From a checkpoint of a small mixture-of-experts model trained on Wikipedia.
Experts: 32 SwiGLU neurons an expert, a softmax router.
Training: a variant of SOAP for the experts, 398M tokens.
Below are experts of layer 5 (counted from 0) of a mixture-of-experts language model. Rows are named router (the router's row for the expert), down (a neuron's output weights, with its number) and show model dimensions 0-127. Each number is 128 + 32 x the weight over its row's rms, rounded and kept within 0 to 255. Numbers have three digits each.
Before each expert's rows: "comes before" lists some tokens at least twice as common just after its tokens as in all text. This comes from a sample of Wikipedia text that the model never trained on. Tokens count by the router's weight.

# expert 7
comes before: "s", ".", " of", ",", "s,", "s."
router:209043115046126093121082089136120142110099180120169093117091169064142117188133164100042158162090081121164127114102110139118132179088123125122098138099118100079124152144070153164175123098161126138157194125115099115127185129135109154136131145176122162123125124164067130090129122135143108084145113119096141119120146109143122116129130104152060105112101187144068142067116141157155148090149
down1:169115132129160070132068146076060140104152131135167168143198070103094132082115129146167161156146123083147155144132131102090097128141129136154134124135149073143136102132092170161146105104216162145155152087098129149123199086128158112167171185137151067184116115140111116090104154158153119148173120051165161064124106078129122106199145123120145158146094157116146143099129104180146134169110
down2:154162213189144133129147142123134125092112161099071125127123120086116111197211101120118194148129142142096154114152189183202121062110139151103098150167101126110186164127141133121105146145091094122140141168155131147143134124148154089170083148139068109076140131092146065086105141172098103124077105143151124136139194128131128154106114128124133133140165122103199152128159102054139112102184

# expert 66
comes before: " the", " a", " an", " his", " well", " her"
router:132170114162106145135197143104131159091124075155134183139100092189162141163120114160199203101145049187151133093169097155142142104105166100146168107097116165127097107119159155131126112131189124139055140153149144168096167098140199151155089094165069162159148121106115124130125121122074107130160161123107088098171111118134124128144096157129159120141123208091143151161108128120123136211127
down1:098151177112114197116153122103129119118105137118105112142152132173186183128174135175102075129119147139114139084105122126118112194189087173101148128184122108125180122115148149165078147117092111165148120133129116066101131157071092159113101137129102120139203117141113174095071167124142121096128121120061151172092142125097099108098196094132112091054119188099138119188078100112091085160156
down2:067169118124148143134121130111133068140086132127097147154148128135171101160125159151139163119127119204131124156094144154111156144074183132091128149136162180187122074145178198092094076171170133092108176138115144186105184111075161083117153099087121092120134111104101060189101156165088149107131160078152054091121149176113144134141113114081143112116143153088123090168151159149100125089134

# expert 34
comes before: "The", "==", "In", "===", "=", "\n"
router:151141105123120210157165128093116159154096145143092176116151133139145095126153107154154170127129145146134148129176087140212107164163111180152123112149170140135140129095127087140107145107120086097200153143185158151125082157135098150087083058136175142101108113142124131161075135098086091123195152153123152134189105142153134196168121161134130133193155155173157107077194145095125111063166
down0:117102163193107122089088139174094077100083134146165126138107119180167071119107142127119136093177137082094145113125117162072149097152107152102176162165023081087105104112117065111122152135137154095131134124071108145089154092173120118091128143082104072128108145075147160138108124163094132145113161097110105142203171106123070104132143162161155118134134150155093054101102107135124161116185
down1:093152109135109151144056126102126126102140107135099141086092127144137184098138165118159133097082161115163119135101100151054117126126104104105076165158134106089108114193149149093182158160130143155110043176152108085140180121097127171135149162124123090127144127094127124076152068213129192096143100102143106148115111184124125084118137140125138115087207094129066152174085124157150107194145

# expert 43
comes before: " in", " by", " to", " as", " on", " for"
router:073125129093130096124158171101138144076119162164110114120101101134144116219167103068160158134133086127097139101183080116121183151089086119073163126121121174154141118118165108165079120141176148103155171132156175116117169110136106179150060136129104149100144126120087144099194141134122073135106170106119145152147138148190078090142157159132091152153088081142187091078061134151104176144109
down1:165129112112067142149112106129112171108089169186161083158066113123106106113082074087102130141086094106155123115145099131149121100150077141103144121105175098144118081114134084165095140143113126094073107112146151056112173149050142147151096153057159129133086120085220147127147154109094148149097140081143148167155135063142075090187116066149103134132149114151138141145184135137104149162156
down2:127137139087187110124144101089157167154105116104141133123125120148131102120145150159096133191134102130121144124176177080094175103152169190099085101096175102087180169158187202094112141161128127141103117128184112136112107118120099103188048160104085106154050146166147137138155179115114108132100135087097137065159126120130145110060146102108155097108140137203135064186143103118126153119126

# expert 14
comes before: " of", ".", " and", " in", " for", " to"
router:143180124033156185129118175111128131132085152092138158112144168074154116103091133142042186107156068142141161145163130156122147135100096078096081129138141157118090123102107105138124063127145103093155098093127111108130148154087117142126115168183110097095119118115128192149127162174147113162093140111125157106165138118120106119114171121128056176064111125178104120135102162152090156058053
down1:130164151140156062047148183127090149149135146104092087136044129094136080148091141073090151124156091138123076133200120019065139162172114138128088150127119106097144171117141120108144151190146141145113148099154115141139143141100171152122149123117135107084100137122106102163132091110116118135213162113120134080122100099136095079148078087148118085094079150148110129066098140123114151110115
down2:151169081129128159178139175139098137090120152126087151173190106111139130153112117121157114128115173148128109185133061136150153050105123119142144145113137090177120132136092101146158143092098159087139128076109136174098160126127124120064057097079186064095111164076149099157103155182100127066129125139137125171118155115144103156118186143179110077195127120104105077137132082125059166144144

# expert 31
comes before: " of", " and", " who", " in", ",", "'s"
router:130138137096164045141142121084139123127151134156164097160081124090163150081058094121120196127125140115119139074099077146128150156120117146146156088162168129117080144159106076144127115120103129111168196141148127126107173218085151134108122111105055054105111122156127169098107173144125113111164085189101117134084097125126130175103143150117094102119097124097147159164144136201151150083058
down0:147122111145143174111200177119145167107177145130110089140171124086096114124163110111079147157131095055220114150175047149192117146092073136183096167105124114095173104128166132120137134147177118099145137114115086111149142138090147117129184145121113124073163125151157092144163098129095108139095130157125155078155121110149155180106130169139094147140158115148062094090189143155131135093056
down1:085139140180137175171104123156141114040095141115134133105145205124151141142166177134107152062129110176182108104193127120149141131120171150077111133138133152147137143130166112162158056199164146156124099158147105101118191123060110118128114169195084159124133111143142131123075116145161068120127161125152143182133174136171128127147105116170101093089105061173133135113134138081104124173082

# expert 2
comes before: "|", "\n", "-", "|---|---|---|---|---|---|", "|---|---|---|---|---|", "|---|---|---|"
router:081063160090112210127129112101094181125077149122117132140144108126158093113133130145237157124095149170145156107158083104161119134144064155122082128204162071100120096120155151068148140145102161091088139136175140117063138104154168183122110115114183155099093095111120190136112155095090098128145110106114143182149146161096144112164123146087134099152163152115073084157119154139132154138136
down0:163110127246139116195103105150135109116139129134093146129144095170116110139143094174110136127142180155132091123169142122090101095116156141125118085160086099141097099132084175149157101125086131110171182146135136104129198123108126150123117143121126129122175181193139123209081165111132093119149149069103095139130138137146127081139181168142052204171115118117047131185149116131150125151135
down1:107104146091193091140126101091088156186130126169143159112121177159064148155148159161082149135136109169165128126155098168140115105120124132110093135147099097147107156140132087086121146139120142085063130119164063127111077093200130138119105101195078104176129096120144106136099064169095105114110120161153134157076179078190146102129119119158036126096136121104145170106116090205146125106105

# expert 17
comes before: "-", " •", "″N", "°N", "′", "°W"
router:094125124074092187143108099081126144097149139089191119128127144099162100217109146131110102100078221120132183148130127136108088152105089084103090122150092093095141145136145053112169142093088167125128091184159121192141110053140129165133091139139169154138167181104165071098174072067116106151117153103097115132115082144147126118165102133122135128150127132111139084153147142133144133091174
down0:117063125139132141145096171189112144142083096185198087128114165114156131110091096147077190187105171094103173132107153130155165115185185136078147155090083114104207100172148150154085117122079130110122122133099166117144074145165131133112144101138131110148134079156158132131154123168202169143123146162084136185199137125092153101157121119135099110144141118083104116086136146091120119193123
down1:163135168126141123056137079091131141168160168129108093218099126111171148140107115070080100136124095092161117123169135169113204165105164079103106109151109130148138160112153103076120168143101094162091145115117131219139169119100135099111124151125102133146105113089077143065156146070107114191100075050123116154158170135135111115137130078105150106139118121159194144136183120109120148159133

# expert 12
comes before: " to", " of", "ed", " by", " with", ","
router:163133153052151075107156116174131141172108100138150016124182100171118174116109119124137099122137104111138100076128132162109164106085130122150146126089188139128135091116111144155115041132156141158169123140111131155104090143146125109085088128162123178125139117148111113083138165160105168190087137089133108163161178111147166052144103170156069119089075120098105141083073099108142166144141
down0:108159120087120153101168159163159138136071105111180134132129130126156111177149146121149156089165150166156123114144110197119128080077120123104138157073109103181184117130127172073127116149096172153116103151178106153142102067115072130115144091132176171084080142107109134106048076147122111173093088190192128159083154120188122089117109131073111157124098138139136105120136096112118134129220
down1:171150093108139157155108163087128127138145158140095202144146110121110102152120103164112159126147129184146082094119085097163101180124114060192124101178115074127173134150056144125114103112134173111148116166109134108106117135124053120063111123157124172114106188136165123087164163197079144127130079107121138090093147178125073156122151149059118161169156138085123112131101174127170088119073

# expert 60
comes before: " of", " and", " in", "\"", " are", " to"
router:085110126155119092129102179170133102144100181165140156132087143119080129157113187085202151124160075128125151136096150114183120076144102174098126146075165122112158095104104117168099159160115093127151132086116146159186131177107149106156099159180102086122114111107128112168099141117133115108099094118183116082027127130157122105141116159119138173144215060095106139121143098153108186180144
down0:097106130115157123097079157089148073110098137082129159089081176188120114120132150143121083197170133106095204168106112159115162189181081162157146127110102107143129121068119233125168089116117136174129137099213165157143125156091118097190135132131144093118090162094118135190107123107117106105118161170185172129082119143106148135124143117143137134111141134119101166148121100142146132185170
down1:154097145134160136115137126132174126111136145176166095142108127116116199156154144164177103144132090159160101075180104123103117067062110213190151124116103164078174130134093138086199115136122147113093166147178117154169072131158182159158146109131087101137100119128147083139087093099132152126161079176161132064094124111128162114124084097164205095159083122131115136115138067111140135147148

# expert 68
comes before: " |", " May", " March", " June", " October", " January"
router:081147135132135129173127118097129172071152117075086147110141073145127119119185119105151130083122100104140125108176126096124097155144155150125144109152179142163138067092132095123127206121115151047120135141163108181130169122113099122171086087138169158117164152109143118142164118098086108141143174123131119095120154144139088127122120046120191187140080120161137129173195174151139031124199
down1:114089139124162129086129112163092138188106129208165167176068121154148089106164102132120148123089082076135070124133130154076115100101147106040073077136119116087136145149098115134092059135163079137147117124117151092119121131153150211106114115123120078103122097116114108072112145127115192085213113133072116153160167129127142112172176112138102172112153108109146098110133114141088154110083
down2:144108109172123132167152065105137116127107118151089085100106184138063135135154168064098136150142180118117161102152108123121111080152124149113124064128171167142138091158175138101156131166147196063116193117147112178130099094113117141157060087119156103169138126165136096149127120161105143098134071122135112173129138157084195086075152205113051099125119076121131154090098113121168148142127

# expert 70
comes before: " |", " of", "\"", ":", " and", " by"
router:077104087161173128105138128144161139146153126133146143158136132085050139176108133101198158102160020143117129081122163126143182108088092164113051153123127141160156092152161122152094112116129139135078158117093137138128149163109128079094102168142091156138119178119064111097166151108157140193086085076133175076048141103136135135122132145092130133160167106139112128151173117139086181118133
down0:111113142170169150052061147169096111117135118181107123153126153115121148131103126144151143151082126147156078119125099123060143099145107165115142116127107129164146116173076089128180190122135081054156094104133107116094111174132123115152102070169077131126121124069170079159126137103176159139091087122113070102129152115105092103134137156149196128184138181111124176059184106067105100152118
down1:101143099123077117159123122096130136105136118127111165152148115125133147156170178122134111147096126190141171070101134098169131057152146135150177145194124080118135108104069055138109117090165086127185186180139135111085122063129112123142046122115143167168213127141162099207143120100137125122113099151158165137128134163082135134122172150131132134110183103073089175118115072156098112127156

# expert 37
comes before: " to", " that", " the", " in", " a", " of"
router:121090142162097132158128163129110164100083093172116182122095110135075155086086082113153169133174080132135157076096128134155245109116117147106182116108202172102169099100089110145069116135187127112122141088137161143111127132133195112153085126165094141111114085083122128117160163192089106134143117123130163108157181143151112119154122181138103193136148096119088079103126141124081153155111
down1:117131172122123138045159083168142101156113147188163118117118150093144176099143194134167097117145130143056155088118097150154099063071148140089115104144102133121147161167120153094118134187030115150162190121152129106130136144096144114116184130134101094138147126148087145064108114163161105135143156193126132137149126106170134125115133115124171119184163158222141097115153178099167108158145
down2:152078170117059071128106088172110100125101119145136209091149107074086091142145222118126110145117089134157191107118151100096126080141093091106116123130137196152131151170164092110107097134126176124130130083113170083147129123127115061090139145095118157132124119176124172111167105062162136147162085159108149134106136170128056126131075090123072150178089115127158121118109121122171117090154

# expert 65
comes before: " the", " a", " 199", " 198", " his", " 197"
router:127079110175145152171098100097130128133110085108119093165128117116132130153197069134126138154112090192129092125147150073124090151169119147149102150184112118150065118104122159156155118019140074187101115166135158171166079084095090164161086138040126139120103149138109138142184117101075113110122126188083150070165140114121148156117133129156109144137113144137151209126113146128123115097153
down0:090099116138179108195091138103145104146099194152150148122164127097116105129152145094120078143096139108162142099108112170104154175106076134179125171121130225175199150137126127184132114110173126125086115198144137107158125161095153152174150172095126156116129117090076108087115061164106148129131093082150147122165138116102136171118097152119155104133041158119109170093134183122126082159171
down1:179174181141108084129123099122096164117098192102104124139100148150170139120113139062087076089119110168121167088130111124139095126056160169104134102153128150202132092142153113112195136125127179117154129126101191157110120178130140092183120135087182149129120185078140133123099070085133082094138112150165100133113071178110128046095168146121132104108153101167126150106137137078098083104157

# expert 58
comes before: " he", " the", " it", " they", " she", " was"
router:120163094204125176159137169114136180095095054092124155191195166117154124128194127195124196144162073166105087147156151128122156143105114117112116150150143124124081143112110150158096085133172132118169137149145131096115104056156082144104134152135082142104119183088156154213169146171123115109123161138094087135156155097166102108109139163132114142123165155086142137099088170091081143138129
down1:179122131091100106143134151085139186118134129158144118174161077175095131114113096121117065131137150128095100124135048142141127120095137147082153081151153150207119148135110125115119123113123113093141128075122196121082130137115147180102050098157099132138116114114079128098120197092074118086144215105191192130118138190137166096095164100098119202110133138103145157106162094119140142157154
down2:179145118189083119111098125081082139128180123131163018133116108169107160079175149099169205151109087131156173122126152118155149125150131145125150088169121082099070055143123146066173108140142091086090076169148075175189135110116111140145162110108191145107125094143128142100124155126137108111096138165123149109164116122169131115090131107140094164088132148127081097167106119132122148082083

# expert 9
comes before: " |", ".5", "5", "4", ";", ".2"
router:138078139109085132149134120088119180108157152052152144123093137128126126113191118123219126128092162130114133140136162101134161097078137049056174110136100103146143129117166114078113120118109178099118101128164088145113121059119143168156088120118177137154169111160144154122133109126118104151066116109099151119163159161153041108074126093115112180140116087134046120129179163163180095149137
down1:102155144102088133170129088130117099150123143059147114185141111136128172150148095087166161126107177136073103126097187159166088113128154121145143117139123119085117115164138121160174157166160116157100130066081119089125089120100131137184077127134124120096115181134158063159140117176131129158113109140194162122136149048128076158086114092093138156118165146030109094179110099178188100142102
down2:113089166079217078129133101126121173174113157104075137110128102180175140153123108137144125092150120093155089119122090164146164134140128153130105119151164210104100168118121155090110102084140110131125137162140158165170170157085152116145114153104135124202114157093170117147085140087083119183139142095091147134071059154140141177094081099109125135109082127112125169088127101107119059061077

# expert 79
comes before: " was", " is", " been", " a", " also", " had"
router:098134119086104105152171132098138154094140070105160144179133094092101125108121099145152175142178078152076091107113096080116096151116108159074116119184122138105120160135155127145135094133180103121120201128156142085105098120140113110089129141157121115121104150088153080211145078177122107100162133143081088189117095120114104026153170158141116153198159167119085097064107153133115104171121
down1:086112092141115156052140113075131144176066152068126136130119179060167093123105138100080123097110137106134152128089121140079161172115082124120143169162116181094066175123104169100099123123110129174101182057128139101104131161127105067096133069208175127154132131080130116159156176145186082119100128115172116159122116085129118111146157131120130149133153109143069102094119165107160085117140
down2:126089193116152163046103163165153191144202097102143098118110132119085120121102150131115104136184071113111117127124125121075116127105206133132167177137142167154108089134143150117122111124117148151099137051145159119108220125155130144104176137167143168133113126070123162157110143128112101118125127113096123169091162097159125173132211132118170064123113117124074191103079085115136120078139

# expert 69
comes before: " the", " a", " New", " his", " B", " K"
router:136087149140121122168146140128127142107108091139128075158045087140151132173152098198116106206133092124119128129165150084133077139144106069167150111135169112119133081093134134149152117078164132185061088116161163133161072087164168171127070115101095146085135139077162102122162125093108080161161184174094091091107120145097187123113112088166119165110108169119157152162123147126178093104119
down1:142065146122100091161126156160143091135199145154174107163102094149158151154143144127168148125121143137115140091114242131075159169120108135116152108163093127114186142142143150167131157129106149106120163063087087113088193172117113109136131170171098137118102105138121101136154137094111153106082106162090108123148167196100137141120123216083138188050118156131113110117127138163099126132203
down2:150139175178165150087104157115089095124123126102135113131109130128138083170152061046183097101113138182184126157181101137085086119180151131132121130138142139174138140143172159185124175100103166123141146105168107157143087157130053084188169129134149134144101206125133137113085135163132067115140110150148107113124066194116118129148136168099127182124095171191147147123149119123070110094115

# expert 18
comes before: ".", ",", " of", " in", " was", "s."
router:131190141042130086147124133081110154158110139144102150106123126133128125136089125154089179111170117155143150081146100092130143201128075158181070093133104145112129123125088156140142104083167172175132180128125089100097165161096108185099125120119116150104107141153068138143120174167109122100117093208136173125091140154088061106132155119070125177111088150135088163113059168168138125074143
down1:159110080149198071127152109073139186133179055143092037128106169178162133143092164116176112120160219142145152125127106110121119082107121134096139122106089145099103143089155116119168176151147101206119156179164132092120043100200102100121158107146121120099117172143116145109080114116117145149122122100147118107112092184171129133154091131123139107103125155141112125197113134116116122119156
down2:138142122147107131125113185145139090127139140080106145094218113097175118177123159112148138163117098093141153150117093114121118107096133106157111085156130107105127111200149129132094052090156121104098114144129115186120162216046148136137158100124158120165132048113119136180135105055148147149140189140113135167151163135101104102145145121119149179180093145186146148087135077121108162109203

# expert 28
comes before: " |", " and", " in", ";", " (", "'"
router:109107127070120044092184093131129099140116110102151131122103152141060132102164123188149147138136096175106165148078111158214144128162079120119085088150142128122174153122131100151132067165097085083094155105131118167083081178148179105171119150151136099103099108177124130086132110140140144138073103131138116111105118137134116099113171143088191150141123099161097144197145149197101205132143
down0:175113160095131139106090166126138126130161083101111164103199113149125154161112129137128172121192164124166162144177091130171109058122086086148133129114149186132121110110063151097116080158130093160119133115123133161113067142108107164094117072085150148079131162126177139075148114139093190143125070051107151143135118093109100149090146118074113145138136113172071154065113131152124059165079
down1:076079122117150086114129128093132128146141118136099137079115169097092147073154146123085111125132137190130124172126088155145070163060068131079093119175130126159154160191073153145127156158123136133157166116093136050108141143103167131161116127128126130121146162104206078109105112182174145117144085175083129167118109126137097147132157092141145157140116037180073145133177103089095123159177

# expert 52
comes before: " |", ";", ":", " –", "–2", " place,"
router:107161114103112088093130135088146136142108086099106089118220137080111103094173110094173129136079121139128166138132146118150188123138158163102131128153134076168143155100124073196128110125066172129123140135128110097165159088068147160151122117174238175163107174139154209137156111132142108070122180120125147126093116120156123116099117117122136168175132166153072157118201123149136107146147
down1:177094090140148129183107136179139112174167158099153062176138156138059140149135114110104100084156097174122189169192101172172172112152148124121122115114170137092118129100109117100130178064185119154106156137092162103129106049124133133112087132153098123158133122134104126154180096119165115094140147085121112160202155174146124168192152139115110091122152129137136136103116157190083202136154
down2:072132118131148164154098102183104134087212095114128132117087146137075198091080120158122127053115177193101120119146090123148084135108118134176119178150188174151154144185199106118132088114180154132119104144164154112129094122113129119089155132149137118100150071191145142130146127111128161115148110128164109103167123129111101168118137121137106069116141062119193145144145081184150080075107

# expert 10
comes before: " |", "6", "5", "3", "2", "4"
router:118164155111122081191115089074122119119159148105120175091156121148156136196138157123167151116111170157115103141143106112177120131159083133107167114153093105171097106109126122120149140080097126205121059147162102162146170087169145129145100090129168133144129126149061171144175151144109154146099102120151177175132122159121028130113120138115199170169084124129105180151135144186171056127160
down1:123135116114089160138097169133094140124119135094136096123159065122156096172054101105058140111168085097136073177193113117077141171135156096113149139152099168153153116124120104127170082131151129060116100101175137140101102152158102088136099116134136086069102112173169108156111123074158069046127122157170153131137064162141126144145099115067150114150096128119155088164075152138171070147111
down2:148156179136184151142153132163147106088130094123147161123154085192125104192119109091112145143120145167165165203206122162136131098096127168174119128188122156137128114152133118069145141118115103116178146194142140153098106190128123107178205162170139098123096180104146095111112072138168102176130146127127127126095164112161112137156121157090136192107069130096144107120152077119065175132087

# expert 21
comes before: " the", " a", " his", " their", " her", " its"
router:180074124168117156166145128136122174100061067165127155140112130172129100117113046136162130111168084168132151084151116140121075111144203124162175108093142092108109122097109075141117090118140122172113103136166154163142093080155188172172116067146092156111135105107111121077133183085095119142186133149105125076190178134125181117130133145140118159179130158101175119116079156149132111138084
down1:113177111136142089155104110117134119089156144151074071147112115078164124160148104126145068120115121055107118118132094110098206132119184099104101114114118108094157198141145201125145168117127143071118147094156100128132148188170097134122133100170184152121141137084125122118139096128179163113140140141139053115106042134143133093146155177193134142131141076079084105107122182130118194173143
down2:163128121117110180114147202109141063208106173115155103204120106146121065188125117165136154096127114138123163121125094133103139129076136120149158149098147131088134101137128093106043131119105106111163149110128129079045152090127137056103123103107049142153122076098129137157131081156086139102139146139181132112137098108139112154077142175149142177104117067074135064140169115118113128146123

# expert 75
comes before: " the", " of", " to", " a", ".", ","
router:088110084107147084110136156103142142093122129129161073154094134160174135175158125131185178139163073087110106112122124101073129189142088154175137116054146118107163089152162191159090105137152170181134117113092111167192185122102172163132101096193082160075119185145070148116168130157104123153113134139102135094172148106119166155177126154177093161108145116128106164104156141122163088149120
down0:166118072099163101146150150094166076101096141182092138140187087196148109099146090075113100089119099138093094154121090094178153101126094121083107148116122132130147084141124083147154103108138145107080099147126118093092162099096141099094058155056052127082102155104133119143070117134080172113141110104108123164110116063118119172100091100135089124071159132121120181181166142159119168100119
down1:147165136121150127117198076105135149160123136164124170162105187110140102196089105092162177178146107126100038131140134126104121161150071152156165135167121063072105123125078086095153124073120129151087187128159113111164102105169146154141076106109096119153175161075131170117136101122183132135146121175104144110105136088180155085192171152144133120086116133187125111085138115165161138112116

# expert 8
comes before: " of", " and", ".", " to", " in", " for"
router:150159114162196050163084113136117144136102149163205117122123149074110145125111135072193191126147122076170122055080139149155137079081128140116141140143149119097098097122089124142143105139190112140137174107144127161170076100121124136175092145099089089127142116146137114127142186119094167164074070101152083076121216114130149151087132169135144153119119116089114188115134114134149129099090
down1:125114148161141136098104110137076157175110104086087158136207132095135146156159202141146184172153109146124137056149126159126132128127010168091109090145100142139149137085100116082149144125123104112110149144107128100126162139091104058062129170137153091170109149108091096205149136114142146198118148130164150142113092109163119132164097100125128175126078092083097153119154124143103183162148
down2:159128119170148106131105099118153143086124164062176071187101111131143115112112084107102117183129139087135113149093101116046117122131133141081125106162112094088139130133106146139113126073116087112178113172117141111127111135104111108110096117142172152128081156141121214113144164112107129134086190090075177098140128131155109141146082198221130139129136177165095157172139185092103122109212

# expert 6
comes before: " |", ").", "–19", "),", " –", "–201"
router:088082143129097131172092123110101132124136084035084127085160120164145165181160094147114167119093123124091103113165211118151152111135100183115129125154151153116095070149152086134158123100088160089162085109112199173134109150094078121140101114140169183183110172162111117138154150110098127146084164115147126165148105139144096117137189152111156173111210092183099116127105150153172097130162
down0:187131106138122150113092108137100148102059145193146116139133072117128082083130179134101134115111150094112159070155109161130152161182164114214115144119162095070129131123136153127145132137152137213172129150134138093144136153161156170175100158100144147090145155095210133144152181158136120088112106139151144090189103141167107148101150111171122080089155176112095141119108064051158141144143
down1:146141145156170141145152112099119174135138091127114192138164181079130126190186118165126163147103105116153115145179167131102150128181136110100134110127120166135125109140190094085160162200116115143157133139155079101164122169098126098138103136173122190128121068067091137160151114120146150098105131047157174135104146216148168091180122169117171080138134179077184175111139132118112148116105

# expert 1
comes before: " 0", " 1", "\n", " 2", " ", " 3"
router:142151115118168161136105160104126073110101140116137163162107141140100088090129128101146102121089166192168168136162154125180125101099140099082153154149161132113115130089193097076112132130100124161125157209184061168106096057087140188154169114124192124111085141145060134149122106092108161123130173084132207099127141143094118122135144122092139078147090160053125120156139153136148139187147
down1:147105109211115157151211116097121100159108081155142140124091139101133128090108170102134177080117122123176121142171172078141074130120202104198140125143185134122079142090147096092124108195129140166166135133110124078153139112135107117118096098238153116121131137111105106099163089153148078137101100116111121161160110136148099163084072136124107128090155150116109110109175136066103087152168
down2:091133133111164137108137144089116073095105077126112108164113101084102122118128159102088103133128123094089153191128143061124199098128101103120169187105077111085100125161054112066114163122147062096165152185172108111130130199143218142123089092100153132186128062082147143063112163091127124114126120107143131135134121111139166136145150135175111094133152075143143141163122152113138105095170

# expert 33
comes before: "\n", " ", " 0", " 3", " 2", " 1"
router:112152114067146120180105203101149127082103164098108149133117145136182136136147123135094129116130146173153162141103097066135106104114072066100072119181124116153118096094153066156136172113119101178144082185150073188138156081099186098071096130103148154095101116087145124148130148141137149150120107055142187103140137131103100049152179088127094136132137155090138161149161118180146103115135
down0:135155176104094139113153115105099107067154077140143160084152167130155118130103102087204119122158082125132081179123180188144144098160121088115118090156116184173147066152132109184104105149113129074099117169173143129129152134175082115149160217122111179096141144197118133119105127109168131121177104114179148111124122130126139041162118138101092119108088144138174138099173142139111074149083
down1:092177098098105067053150096142134149138138091201221128179134156093149097109098133125132161160138128129121124115115218146094133146154141133129097086136113159151118134137066103139131141099058112152116088164134149168162070122144106194128057134126128095160136137183142186125175103073152159097150126112106128145158064079171106141111139145112139170156098095162107139085119098146112127102167

# expert 3
comes before: "\n", " ", " 0", " 3", " 1", " 2"
router:128189099131104092144095167077143095113123107142080126152050140129105116141175120158188101162085112147108168141128045151119070120156122127101119089207167148080129100116181132098110152136105113093110135162161096165044116125109148091129175137167147110109109110167156145138123106124086112167149172063129139087166165146090138092138152094128131100120124125081132060188118148162191090141118
down1:149153104119133080098113167120148146174083158084133097152112131158128147141137145164152115196166067131062117122136160092100121153162177108185159190101095144120094158159178124124103142131143147120087110161123171131146131145221180094171151073166137077109099156076118057152085088119140176105066091124114113110159164137107118139157113107140110122100149097139141145134152141203053118093137
down2:183155074135207110154126098148094138129062171178094136167147123153134112108127131137140091060131139061144174097110142085143143133096180144146129139143072073145145130108066175124086156118102134144137152142165092144072067121116107150122181090171163148146217128150112159070135149115114095088111162119143115119203153084129148146139129119097159083106106140137060128117138135164136137146189

# expert 26
comes before: "-", "\n", "|", " Born:", "Ch", "of"
router:110103146068124125140092079097107099069123130126133148126130162194176164178095172144131132158131218129146188097090120170103072110136104177117105141204096159136112090125148088095149150151062137126085098140137174148131149161176125120118113101111197162125109133134130085181143143131086138177141121212108139116100115147141146142188125178161152124124068128131122142173122150155113083091177
down0:180153089142164198083142160126087163142100136099176194087127165132211143114124106091069090107148111173092121150088148128087106147122155114161135155108144119127166093055116190157114116083116103118074120180071092144087149174168135121169179136119156129112126139154140134076158138134129095117112086095216080098137137161120125161154173141148100159142123117091171123102165153144089162135117
down1:129158085112161135127110111133112117109101159122069167138192131135075116193139105106091070120101172095116137144166150196126160173101116114176168115196114123128162116130124143130178129202159153069152190145139104161060100094118114115113128112101140126176084097113069133092164111133073089142128156080145122140167137076068137109083191080096105096086154141091103160139136097166123107119130

# expert 41
comes before: "ing", "ed", "s", "ers", "er", "ings"
router:147148117085156163128129161126157138124104135161144121130097155147147128042170129148081135126156103138182153151158080144076162138104166127144101118089137157125121151113106163134108090157222139074151136122118095074075182141116126198093141149165123113099095106114175164063116106171114105109138130101201162156172124078109116063171129140146099106122086195121076133041114140136137155147142
down1:093108139128114117126124175110113111160115154148127183124138070129124111083148186076109160144185092186061112106082157095100128086126090174166131067105168146156073128109113150173142126131079176099173132118170139091145103110125177064083136096102085117148078166126030122102173136109097127134115132109114114076121176115138072126106118108153076153105076106125174148143112113145154102167170
down2:147116109148143171136071179156162127114128210145153133156103152106162103091076144142085090143192101157162118109123130074142145225110130112162141147111132140089167159170099106095173118104161100118161166143150156129106119076103102115110143091105112166122121131156137108075090131154152180119144115132145125164153096182123098187101053168059166136138136137144075087122157064081171172134117

# expert 74
comes before: " |", "i", ";", "'s", ",", ")"
router:112131119075113124097127127127124104146113145105097204098127193117094131087173144149106156159138117200127175166110133131139124087064138064115144112156161138106144095146118115126106134143103137138120086102102165096101041156121139065130141156065115111125112114185148123147164100106132198188051065072177148107114075124114076123139106115102160127137147130160091158199149116144135087082161
down0:120120185152163103089163161152124125100133113068052107157131154105127098118160084216142108137085167132118094141089136127136108149172185121136111133132094118113156123102090172191077060112131148086158102140127136098127082163102162105109157122043137080117167061130145162125220116112101116071147170158157121138103139114119149109114068099132164122078093120165149090145089142117142126090139
down1:135148150089069095128119167162142097108153108083162116162142170145106133133124160098086157105142150130107149172124148073133133112111143085186099126133134123078136093166094107055133162103192080154125181164176104105095080078104116119226053093114171114079115092136127115209101172139112136077142069146103141100105110084135101175118186124108156138133129153087119161122153140163131127118102